{"d_shared_expert": 0, "hidden_act": "drelu", "vocab_size": 4002, "norm_eps": 1e-06, "beta1": 0.9, "beta2": 0.98, "max_seq_len": 1024, "max_steps": 6912}
Below are experts of layer 3 (counted from 0) of a mixture-of-experts language model. Rows are named router (the router's row for the expert), gate (a neuron's input weights, with its number), up (a neuron's input weights, with its number) and show model dimensions 256-383. Each number is 128 + 32 x the weight over its row's rms, rounded and kept within 0 to 255.
Before each expert's rows: "comes after" lists some tokens at least twice as common just before its tokens as in all text. This comes from a sample of Wikipedia text that the model never trained on. Tokens count by the router's weight.

# expert 5
comes after: "\n\n", "\n", ".", "==", "===", "="
router [173 126 145 139 144  89 133  14 141 143 116 106 125  98 150 108 186 134 103 127 146  52 142 151  74 171 132 114 144 104 142 113 100 160 107 133 139  72 117 131 165 131  99 140 126 128 140  91 164 170 154  88 139 106 153 139 153  84  57  91 124 100 147 104  93 164 112 153 153 230  70 177 159 145 137 128 128 121 138 196 138 123 158 113 149 136 175 125 117 119 129 186 134  94 125  73 110 173 143 132 175 108 140 104 141 109 143  92 153 145 166 143 134 148 141 162  85 123 119 129 125  95 179 121 139 142 117  97]
gate0 [113 142 116 203 163  76 136 117 197 198 108 124 116  85 100  69 132 135 165  86  93 104 127 112  85 147 134 132 121 107  81 137 110 113 105 206 204 140 180 121  77 165 135 142 101 211 120 135 106  92 123 125 103 161 132 116 182  91 194 126 130 118  71 137 174  81 123 255 107 116 106 130 105 172  89 110 121  51 100 126 108 128 125 192 114 108 112 151 156 128 117 156 129 163 102 124 124 107 114 151 130 101 170 102 122 115  72 179 128 130 130 163 145  83 127 117 131 134 127 167  79 179 136 132  85 179 154 149]
up0 [149 174 119 161 137 136 148 127 201 237 126 117 127 138 130  97 141 132 227 100 114  60 141 132  89 151 113 108 138 124 117 131 111  99 116 132 178 141 137  59  85 175 126 149 129 196 128 133 100 116 113 130 115 159 148  97 134 127 226 112 160 114 122 177 171  62 116 253 100 120 136 146 121 164 107 111 120 119 104 120 123 131 117 193 129 113 133 156 186 120  96 176 182 141  80 125  87 177 108 138 166 124 175 100 132  55 100 193 132  94 106 139 128  39  75 126 139  93 129 185  92 174 132 173  75 129 134 142]
gate1 [135  91 119 150 128 121 203 133 205 128 158  62 127 115 125 128 129 136 111 137 105 128 125 175 127 204 133  92 148 141 120  72  84 128 117 143 156 116 231 116 137 141 188  94 127 143 137  47 130 148 114 107 129 127 119 121  95 117 161 159 113  97  52 142 194 115 112 184 144  53 143 128 159 158  80 113 130 134  86 175 127 119  49  69 126 105  99 123 118 126 134 151 171 142 117 101 136  93  10 122 131 138 132 122  77 129 141 125 101 121 133 107 145  91 144 104 105 122 197  58 147 136 135 189 127  84 134 138]
up1 [184  75 137 155 140  75 158 122 127 106 135  88 193  93 160 109 129 122 172 155 127 197 115 142 110 137  68 126 153 147 113 120  66  78 151 101 102  90 129 115 152 172 145 143 158 143 124  89 127 142 110  39  83 114  88  87 104 119 146 103 116  65 129 118 115  46  89 147 194 141 126 160 137 143 111 129 105 174 128 175 140 137  23 129  80 132 116  65 120  83 101 136 133 120  93 139 133  77  85 127 125 124 147 181 128 113 143 130  79 116 155 133 142 101 125 133 140 103 166  37 161 117 108 170 115 124 130 140]

# expert 0
comes after: ". ", ".", "|", "s", "\n\n", "es"
router [118  79 113 165 131 120 143  73  74 153 158 123 126 116 174 134 154 132 146 113 116 103  84  93 122 146 147 151 114 144  87 140 126 148  90 147 179 178 160 156 149 101  83 133 131  93 153 122 121 148 153 136 135 214 151 142 172 126 167 108 122 100 112  94 105 103 165 101 135 204 111 186 125 210 210 137 181 140 133 118 137 112 120 123 131 153 114 123 118 148 104 169 139 120 106 130 126 164 109 106 122  98 116 133 100  85 137 104  96 119 142 158 138 149 132 148 120  60 135 165 145  90 175 115 160 122 143  98]
gate0 [125 123 129 105 143 128 170 140 147 130 102 134 142  33 130 123 122 128 142 133  92 132  83 145 131 107 181 128 120 119 106 110 144 170 134 201 141 124 145  19  84 129  98 161 131 123 128 147 119 122 158 168 124 128 144 136 145 125  96 107 115 121 108 121 167  69  67 144 156 107 133 164 194 146 111 130 136 211  93 131 135 111 127 129 119 130 133 149 141 102 127  83 153 133 129  98 153 128 129 133 153 120 128 152 171  84 128 128 207 129 114 192 135 107 147 130 124 140 125 189 152 126 124 109  54 140 153 188]
up0 [123 147 110 100 150 129 133 165 146 129 137 112 106  96 146 119 106 129 137 140 121 136 136 160 216  76 222 131  85 124 125 129 135 196 127 155 131 138 127  63 115 127 152 146 149 139 125 169 133 164 139 166 129 130 128 141 153 121  43 106 110 128  66 122 171  88  83 138 177  68 138 130 206 141  55 111 143 134  87 138 138 126 129 128 104 127 158 150 153  54 159 109 173 131 129 133 132 127 134 120 144 149 133 159 166 109 135 132 192 129 120 141 157  98 174 127 119 126  99 145 176 107 137 127  95 131 179 187]
gate1 [102 142 160 122 138 146 110 124 153 122 124 133 110 128 197 136 128 154 160 146 166 149 143 139 115 128 187 110 117 112 116 110 114 117 165 110 116  87 128 118 202 116 130 131 137 143 133 127 134 127 140 118  47 114 145 107 148 119 112 139 169 115 183 130 133 122 124 154 139  64 152  84 133 125  75 128 130 123 123 137 156 130 147 133 175 119 110 114 122 182 110  94  84 144  65 121 144 111  61 144 129 158 160 145 183 140 129 130 150 136 118 110 106 114 129 151 114 128 157 101 157  91 133  92 100 121  98 137]
up1 [ 92 115 178 112 154 125 134  96 171 100 131 102 129 132 163 131 136 175 154  91 124  89 166 206  50 127 207 132 125 126 143  74  93 106 114 129 126  63 132 121 168  67 132 131 138 151 157 119 161 146 104 145  87  83 160 116 104 113 120  82 118 129 122 128 149 170  86 137 209 136  93  85 113  50  88 149 131 179 128 138 121 118 193 138 123 121 131 168 101 145  97 129 136 121 109 127 148 114  99 149 140 103 141  92 168 134 129 114 110 110 137 131  67 111 166 174 134 129 175 125 129 130 183  93  75 127  73 111]

# expert 3
comes after: "| ", "o ", "a ", " ", "i ", "; "
router [130 118 161 106 156 132 182  83 151 163 147 136 131 186 167 160 124 158 200 117 144  93  91 104 154  74 150 100 138  70 103  62  80 147 139 183  88 120 158  71 102 135  93 156 152 158 169  99 142 119 143 149 134 136 198 173 137 134 108  97 137 162 137 100 139  91 152 140 144 148  88 154 148 127 113  95 116  85 107 149 101 118 184 113 153  98 115 105 141 103  89 141 137  93 145 108 110  98 132 131 104 164 229  68 147  71 105 222 172  89 161 156 115 145 101 182 111 145 134  80 116  71 181 122 102 110 177 134]
gate0 [128 129  76 196  24 128 138 103 129 146 137  77 110 114 144 163  94  95 127 137 132 162 128 112 101 188 125 122  60 131 146 181  50 121  66 116 111 128 157 140 116 127 132 106 120 167 128  87 172  90  66 164 150 122 117 190 240 136  99 145  99 124  59  95  92 100 141 124 118 164  68 130 121 133 154 133 125 128 169 101  96 141 124  90 181 131 118  93  84 102  94  95 129  86 139 138  83 151  60 120 153 125 119 114  90  72 128 113 113 128  89 141  74 138 156 128 187 123  97 144  75 149 137 180 114  82 129 167]
up0 [117 154  75 131 101 115 148 103 144 120 122  97  80 135 167 172 136 123 145 154 141 140  65 155  98 176 131 112  63 128 123 205  19 149 110 102 119 133 122 143 102  89 141 104  94 150 145  98 126 108  97 179 176 124 117 133 177 134  59 171 117 122  71  33 117 116 139  73 125 141  78 178 126 150 203 130 117 126 143 110 119 171 109 107 154 131 110 131 112 144 138  52 115 107 100 119  31 139  49 124 139 149 130 100 130  68 172 116 170 126 119 115 115 101 131 157 133 129 148 151  76 166 190 152  99 101 161 170]
gate1 [136 167 100  88 220 122 134 126  77 126 137 117  97 164 116  70 142 109 127  75 168 129 136 105 133 131  92 143 137  78  86 129 107 102 121 113 147 125 101 129 104 142  71  49  38 129 152 111 186  90 135 184 183 151 114 125 119 125 147  89 120 142  44 182 105 128 132 145 160 122  51 203 138 144 235 141 109 136 127 133  90 142 127  55 155 136 191 187 128 168  95 173 102 132 124 165 141 140  97 113 154 110 156 164 150 128 139 121 135 107 124 168 131  49 128 141  85 150  92  80 155 125 181 157  95 104  87 119]
up1 [123 178 122 108 170 118 147 135 107 143 150 143 134 132 128 105 135 108 130 120 141 118 138  98 201 135  64 124 111 104  94 146  93 127 113 119 125 163 102 164 148 125  58  81 120  86 121  87 169  65 139 154 146 179  74 154 153 126 159  67 126 113  66 186  71 130  99 155 175 125  87 137 130 155 199 121 124 181 130 141 127 141  82  23 143 145 165 166 132 141 119 150  97 157 104 137 132 148  76 108 138  90 146 159 205  96 179 103 134 103 103 198 178  94 148 149  95 140  81  99 116 140 139 156  91 115 121  83]

# expert 8
comes after: "the ", "to ", "and ", "a ", "was ", "s "
router [119 145 165 148 163 119 177 118 108 142 149 144 118 147 145 121  96 131 127 182 160 159 154 148 109  40 150 129 122 148 111 134 146 161 119 130 117 129 131 143 147 111  70 144 111 155 178 168 158 134 129 106 134 188 122 103 127 105 136 102 129 139 152  38 120  84 189 159  98 142  92 123 143 182 175  57 146 128 143 161 137 109 156 101 128 153 126 119 134  86 130 110 122  83 136 114 111 182 148 119 114 118 168 116 158  97  73 165 103 112 148 123  60 139 130 155 119 120  99 142 139 106 194 111 121 128 169 120]
gate0 [ 81 146 115 139  88 120 130 132 105 122 128  52 117  43 128 135 159 101 157 161 122 117 131 132 146 152 156  98  92 150 152 128 126 129 110 159  86 133 146 139 121 135 191 125 137 133 128 145 246 197 127 128 143  95 126  49 138 137 137 113 119 126 133 119 103 131 101 132 130  87 117 105 128 210 149  95  86 104 130  96 113 132 131 134 132 162 170 108 102 128 190 130 110 155 128 126  72 125 151 170  77  83 122 155 161  95 164 122 145 139 112 132 119  85 112 134 129 121 147 189 178  75 125 140 117 108 160 117]
up0 [128 134 127 110 156 125 129 128 107 171 197  80 128  38 140 166 250 112 154 131 114  88 133 126 115 181 168  92 129  98 132 114 115 169 125 164 104  87 162 100  75 132 150  85 148 139 129 125 214 181 136 150 162 116 132  67 202 125 132 101  89 126 142 118 124 137 134  91  77  98  95 152 113 169 151 112 130 157 148 113 130 121 129 135 135 130 138 141 139 158 162  94 124 140 131 123  74 123 123 132  86 111 130  84 181 112 125 125 176 136 106  90 137  53 115 162 139 167 158 189 154  71 132 130 122 126 132 116]
gate1 [147 133 142  96 110 130  78 127  54 124 124 178 137 139 140  86 153 155 161 127 121 124 118 118  52 108 153 133 168 141 180 138 150 129 138  91 169 138 123 141  31 130 114 109 134 132 128 176 125 110 124 104 140 163 134 113 125  64 127 135 138 131  98 122 115 130 136 120  80 149 104 129  92 151 215 121 111 136 134 123 126 127 147 171 193 147 189 115 120 125 119 167 198  77 103 157 202 168  90 124 181 124 121  62 196 155 109 129 149  95 198 146 130 158 125 124 126 121 116 170  85 122 113 156 182 127 142 130]
up1 [176 135 124  75 129 133 124  93 108 145 139 168 128 140 205  45 144 129 166 125  99 110 121 106  45 119 176 135 145  99 157 138 131 127 121  45 149 131 134 149  19 125 107  52 134 170 154 176 119 109 125 120 140 139 176 136 102  77 151 137 139 143  69 125  50 117 109 134  57 161 110 128 139 171 167 182 134 141 132 123 167 123 138 190 198 124 173 125 126 111 128 183 196  47  61 135 138 135  69 117 204 134 126  70 185 133  99 142 158  81 173 163 125 151 121 127 128 140 130 179  42 140 121 161 131 102 200 128]

# expert 6
comes after: "\n", ".", ": ", "(", "% ", ") "
router [139 126 157 168 110  96 206  17 117 158 123 119 142  87 187 167 121 123 111 194 144 147 142  94 112  87 133 158 123  95 158 123 115 127 110 139 131 140 105 134 137 152 146  98 133 123 168 103 179 148 137 142 162 128 142 116  72 153 140  54 177 140 185 147  82 121 158 113 202 133  71 138 174 138  74  98 164 115 137 190  96 134 140  77 147  83 155 104 128 125 110 152 156 150  83 149  94 105 100 146  77 120 169 147 128 159 141 131 185 104 114 119 124 102  32 171 131 119  86 126  87 138 185 111  74 122 147  70]
gate0 [135 141 128 124 150 225 119  93 184 174 149 109 102 165 148 130 145 172 129 129 191 134 124  98 129 114 144 125 165 142 113 132 157 103 118 130 152  99  96 123 132 122 181 124 182 187 110 118 128 190 148  94 148 131 140 164 203 208 142  95 106 150 122 132 193  62 188 101 148  89 125 136  95 170 145 126 123 175 102 134 159 127 189 213 127 112 125  61 146 127 123 126 195  73 185 104 120 137 118 179 114  84 129 142 133  94  92 148  84 130 188 132  70 134 138 106 126 195 123 136 152 159  44 132 127  11 118 110]
up0 [156 130 124  86 150 185 145 109 148 183 156 128 109 139 163 128 149 141 135  77 132 128 122 115 117 111 130 117 145 135  73 140  98  92 136 125 156  88  59 120 131 158 137 134 141 177 102  93 127 163 126 110 135 165 157 155 235 155 178 128 112 123 108 131 174  29 213 133 117 139 124 100 113 132 142 109 104 138  91 173 174 117 140 151 112  92 113 112 134 137  51 116 121 111 185  72 122 186 113 194 134  91 161 130 163  74 136 182  55 125 175 150  71 140 132 105  97 167 102 119 126 122  98 121 171  61 121 118]
gate1 [103  83 120  74 106 167 128 254  94 145 115 118 146 120 130 128  97 132 127  68 136 170 139  99 144  21 100  96 133  94 130 108 190 162  79  84 121 136 128 138 131  90 130 142 188 119 173 111 113 138 154 170 123 152 164 162 121 128 146 127  55 142 147 154  82  25 154 177 158 125 134  98 131  83 117 129 137 126 115 129 126 166 131 118 136 126 111 162 130 123  98 127 125 122  62 165 134 148 154 131 114 114 137 108 130 129 162 147 136 129 140 157  71  79 126 110 108  91 127 127 158  81  90 162 100 118 161 120]
up1 [ 97 106 142  86 109 186 129 222 107 155 120 107 185  91 141 142  91 127 109  98 153 166 113 104 139 128 128  87 128 135 106 115 161 160 135 113 136 179 149 187 154 108 121 145 209 102 149 166 135  65 129 178 111 122 141 151 131 167 133 117 105 129 128 122 104  72 145 114 148 109 170  73 118 106 119 109 141 101  99 139 136 126 121  67 170 124  84 170 155 139 113 120 106 140  87 121 104 191 148 155 139  97 167 127 129 128 192  88 119 123 140 148  95  98 125 119 145  89 130 128 159  17  76 158 131 151 157 112]

# expert 10
comes after: "of ", "'", ", ", "in ", ". ", "as "
router [129 104 141 136 112 151  88  11 136 129 168 116 134 133 166 157  63 117 170 200 153 122 100 104 119  69 159 115  81 139 126  89 156 133 123  98 109  97 127 104 135 106 109 128 139 130 125 165 136 166 171 103  97 137  80 132 118 160 145 127 137 116 139 110 124  65 160 112  70 119  82 156 115 113 223 100 124 122 154 156 175 116 105 139 134  99 129  85 108 133 130 143 118 106 138 125 151 160 161 129 134 117  85 120 102 142  97 102 115  84 137 156  82 201 130 116 118  97 150 113  93 121 164  90 218 142 134 180]
gate0 [132 118  75 175 113 135 117 121 134 173 126 116 114 133 182 153 121 127 121 110 113 113  62 142  84 146 149 168 110 128 115 162  98 124 152 110 142  90 128 110 120 144 140  78 155 153 101  60 114 198 114 118 129 132 158 142 157 129 114 102 151 146 128 113 115 131 139 159 129 118 146 124 112 134 122 136  97 107 172 116 170  93 212 148 175 110 119 157 113 157 165 125  95 151 157  89  98 135 174 119 125 187 127  64 151  95 123 124 130 168  97 116 102 114 128 126 113 156 132 166 207  83 198  88 123 130 111 137]
up0 [129  48 124 113 130 137 128 126 125 129  81 119 109 122 153 142 131 123 156 139 104 111  88 122 125 117 120 145 127 135 116 114 119 142 131 146 128 161 162 114 112 174 138 101 153 161 104  76 116 130 133 166 131 139 153 126 120 144  35 139 164 126 129 149 156 127 136 119 142 129 151 131 181 154  78 132 128  59 158 105 161 168 233 122 178 116  96 109 101 124 121 114  96 147 164  77 107 133 152 132 123 167 129  78 122 120 109 129 159 129 112 212  54 123 135  88 150 229 139 124  68 190 178 121 141  88 131 121]
gate1 [111 130 161 130 149 124 117 125  79 164 134 137 116 115 177 127 160 130 123 148 206  74 103 165 145 107 136 165 118 131 132 125 117 113 154 105 124 149 128 138 159 133 138 145  91 182 119 117 111 116  86 136 110 120 137 182  98  64 108 130 169 153 132 126 131 165 118 117 110 190 160 107 190 122 181  94  99  72 157 169 166 166 209 142 125  82 106 152 124 207 106  89 173 135 131  94 100 129  67 108 201 117 129 162 134 116 104 155 119  99  75 134 114 151  74 130 120 178 169 127 131 127 163  77 146 149 159 155]
up1 [106 182 123 114 124 122 116 126 112 154 172 119 123 117 200 192 154  97 125 144 157  87 116 158 139 135 126 168  69 162 133 136 126 116 157 132 132 192 140 145 128 145 132 166 128 166 177 123 137  98  57 123  78 129 131 200 135  76 117 154 127 126 136 116 146 185 136 125 155 177 108 139 138 124 136 123 154 128 135 147 160 153 203 143 149 130 122 133 155 208 147  93 141 165 125 128 131 114  87 129 172 130 129 164 153 151 108 107  89 129 128 138 137 174 101  98 132 155 165  89 127 120 132 104 211 197 188 162]

# expert 14
comes after: "D", "B", "the ", "b", "p", "S"
router [124 141 139 170 146 129 152 110  91 178 174  96 142 112 186 153  56 121 155 115 194 117 145 172 137 163 154 157 162  75 147  53  60  96 167 117  98 109 138  88 151 173 129 150 149 123 135 109 141 195 164 100  82 129  92 100 155  90 107  75 111 102 132  73 118 113 142 113 141 138  94 169 109  66 115  92 128 134 132 180 128 127  94 138 159 165 125 159 199 146 104 124 130  60  88  59 138 142 107  74 108 139 228 129 196 155 128 120 107  53 125 153  95 103 119 171  79 109 144 127 140  77 157 110 183  89 152 157]
gate0 [132 141 100  54 115  78 123 134 141 173  93 137 132 125 130 140 148  88 152 142 168 117 220 148 113 109  81 109  58 138 172 114 121 182  61 153 101  70 132  89 112 119 153 149 171 153 147  62 140 106 100 129 155 151 118 116 133 121 150 104 182 112 133 172 117  85 128 127  95 126  96 128 105 128 135 166 225 129 135 126 127 145 179 133 108 135 117  85 111 143 116  78 133 151 130 120 124 111 107 142 113 144 150 134 120 119 144 129 149  51 108 219 188 198 205 140 193 144 147  85 150 109 104 127 130 119 113 128]
up0 [108 156  79 138  92  93 130 132 123 135  99 125 160 129 117 137 141  83 110 138 147 129 211 158 129 114 129 109 107 182 181 101 111 191 124 125 114  44 143 111 128 142 146 150 172 172 130  70 152 137  71 112 122 127 128 136 136  74 127 101 174  92 122 140 109 116 117 120 126 104 113 128 117 137 130 150 192 137 134 126 111 135 156 133 104 102 103  45  74 154 123 112 122 139 134  93 120 128 122 202 124 142 133 130 127  94 119 125 126 103 102 174 165 195 141 130 182 114 139 122 155 119 114 146 127 124  78 120]
gate1 [129 124 134 168  71 160 127 109 125 192 119 140  92 131 130 129 115 132 120  90 128 130 153 108 127 125 120  98 173  71 193 125  98 116 146 120  99 118 122 113  57  81 138 186 117 136 125  64 132  85 120 148 168 174 218 106 133 128 145 112 113 128 111 136 132  66 166 114 174 155 134 128 121 114 135 129  85 135 127 182 199 100 128 110 141 180 111 104 152 126  88 134 118 127 123 134 178 131 138 129 127  44 105 117 149 123 125 133  70 114 132  85 122 122 159 133  87 127 126 187  91 123 125 140 142 135 147 127]
up1 [151 128 152 161 100 144 157  96  86 199 106 129 111 130 110  89 162 115 128 111 120 111 122 132 120  84  95 101 139  28 205 104 135 131  95 113 118 110 131 100 122 128 158 132 124 109 135  83 131  90  76 192 122 193 200  97 166 120 165  79 135 129  93 156 131  80 132 141 157 198 142 137 148 128 145 126 133 120 139 222 203  79 141 126 125 115 115 107 124 120  89 164 137 128 133 167 148 115 148 111 120  89 134  99 197  62 146 160  97  97 154 111 181 164 138 161  76 137 133 199  65 104 132 136 135 140 142 140]

# expert 15
comes after: "- ", "\n", "| ", "==", "|", " "
router [149 119 162 162 134 109 128  42 168 168 157  82 174 124 145 128 120 156 112 191 148 120 168 111 107  95 109 116 187 109 159 112 165 127  62 186 171 100  86 161 151 120 134 148 160 158 165  99 134 170 154 121 157 151 216 132  89 180 121  58 176 152 149 151 110 134 111 142 194 133 126 143 203 143 142 133 153  49 167 196 101 114 133  86 125  95 176 106 137 107 144 193 148  83 118 130 132 153 117 112 101  75 174 118 160 144 121 127 137 105 127 183  80 107  94 148  89 178  68 138 146 130 181 132 118 136 134 122]
gate0 [116 132 122 132 105 194 130 152 151 105 120 114 170 119 128 127 135 172  86 124 161  80  81 145 145 118  75 104 128 117 106 101 152 209 148  63  75 126 180 127 125 142 136 101 135 154 244  39 117  66  53 144 125  87  92 134 124 128 168  97 118 160 138 134 132 104 144 166 125 119 124 106 116 165 131  88 122 123 109 124 120 123 145  57 150  86  63 102 156 141 123  64  98  85 146  93 122 100 142  85 151  80 179  91 136 113 145 188 147  86 170 179 121 139 153 146 135 125 148 135 151 181 127  70  62 169 126 178]
up0 [ 81 159 130 128 104 156 112 141 176  92 127 123 151 119  85 126 142 205 100 143 134 134 123 145 125  88  71 128 183 114 128 144 172 179 129 127  66 131 121 147 137  86  97 132 130 141 253  80 111  93  25 194 153  89 103 147 133 127 130  79 139 123 175 186 123 141 133 127 163 128 120 101 119 130 145 115 116 116 136 120 122 115 146  69 124 114  93 126 134 117 148 113 107  79 139 127 120 108 130 118 130  99 119 121 141 144 142 118 149 176 185 148 128 174 135 132 136 130  95 169 178 192 162 113  60 179 106 129]
gate1 [115 130 121 114  70  95 128 115 176 126 196 128 172 128 124 119 105 176 115 174 159 101 132  70  45 173 220  97 155 158 130 130 148 108 105 179  85  98 127 118 172  72 121 142 136 149 123  92 121 153 114  81 155 186 128 111  67 103 182 108 114 133 166 121 106 155 130 140 170 143 136 151 171 126 127  97  98 154 148 199 128 101 130 136 118  78 188  83 143  93 121 129 140 129  92 152 138 148 132 100 127  30 129 114 190 136 134  98 158 149 151 112 106 104 138  80 134 148 157 140 147 100 136 126 133 152  50 139]
up1 [123 125 109 154  50 120 129 104 174 166 154 116 151 130 151 110 126 131 129 144 190  51 120  81  98 134 188 107 139 117 127 123 130 137 131 154  86 128 163 104 213 127  82 173 124 135 130  57 123 117  87 103 115 225 103 110 108  49 147  95  91 145 120 124 133 121 187 158 157 149 129 204 169 138 125 130 151 137 136 134 147 131 131 181 115  53 162  56 126 123 127 111 149 129 129 124 137  93 128 135 137  55 131 125 192  87 132 128 125 126 136 103 129 113 131 114 136 129 167 189 165 111 171 120 154  68 138 144]

# expert 1
comes after: "the ", "C", "A", "N", "U", "B"
router [136 137 138 174 178 122 175  77 106 212 201 118 110 109 109 139 112 141 174  97 137  89 126 115 125  67 156  85 103 126 183 104 108 147 130 171 133  84 113 180 151 133 156 161 166 153 134 132 146 132 134  88 141 164 194 148 189 139 177  76 125 162 123 107 157 105  97 141 130 135 101 126 124 144 156 123 133 148 153 181  94 129 170 136  90 123 169  60 142 133 141 178 179 109  97 115 149 131 164 112 142 100 255 101 170 103  99 158 126  94 133 165  97 127 149 147  54 105 143  90  89 132 160  87 137  72 135 133]
gate0 [209 145 147 119 133 130 111 121 124  78  84  97 124 160 126  73 171 109 111 105 136 124  68 110 126 129  58 139 128 101 137 120 100 108  63 108 115 152 136 128  73 151  49 120  90 116 162 127 163  81 100 111 137 133 125 143  92 125 125 134 129 128  28 127 172 128 129 144  97 102  82 118 119 135 153 121 156 150  71 127  87 105 167 118 172 123 109 173 137  55  70 241 121 123 137 129  59  91 115 133 122 133 133 165 112  68 161 190 109  99  88 189 151 133 125 107 126 113  59 135  95 127 178 140 140 119 158 166]
up0 [178 129 178 124 124 120 116 135 139  94  90  74 114 155 128  99 161 110 110 115 150 137  48 126 131 128  82 129 107 155 146 100 130 120  82  78 103 190 137 171  89 150  77 165 128 119 130 145 142  60 122  75 120 135 143 130 114 119 109 109 151 132  37 100 154 115  78 137  52  86 111 113 147 112 130 159 104 165  78 132 100 112 144 125 121  97  47  99 176  97  81 173 112 138  82 114  93 109 129 110 129  87 138 130 107  91 132 189 101  64 138 148 149 128 131 138 116  56 111 121 107 120 191 139 130 137 167 140]
gate1 [172  59 142 131 145 157 138 117  93 143 145 142 152  82 110  70 180  92 132  90 127  70 125 192  98 107  73 121 131 133 138  72 126 141  84 134 142 122  59 127 173  98  82  90 127 142 134 129 112  60  80 171 169  98 119 146  88 170 126 141  90 129 123 156 163 169 112 144 135 176 132 125  79 121 101 148 121 128 160 116  90 146 138 151 135 137  63 169 192 124 112 126  57  35 150 141 186 123 153 112 111 158 130 112 107 118 112 126 113 123 167 133 165 178  97 126 136 111 109 125  71 154 194 135 122 179 124 129]
up1 [180  29 139 126 109 150 139 133 120 127 147 143 145  96 136  79 163  50 126  65 131  74 135 179  84 130 122 107 187 126 138  52 170 147 129 137 140 116 100 113 152  89 124 128 146 137 150 148 142 106  98 124 167 104 121 128  68 194 162 120 128  73 133 143 130 136 130 166 133 193 134 126 107 125 102 116 122  54 207 134  78 128 150 148 133 181  83 148 210  93 127 144 106  72 130 143 186  75 130  94  87 154 128 113 119 112 137 125 145 134 159 140 165 178  89 117 134 110 121 135 113 140 185 147 124 187 129 137]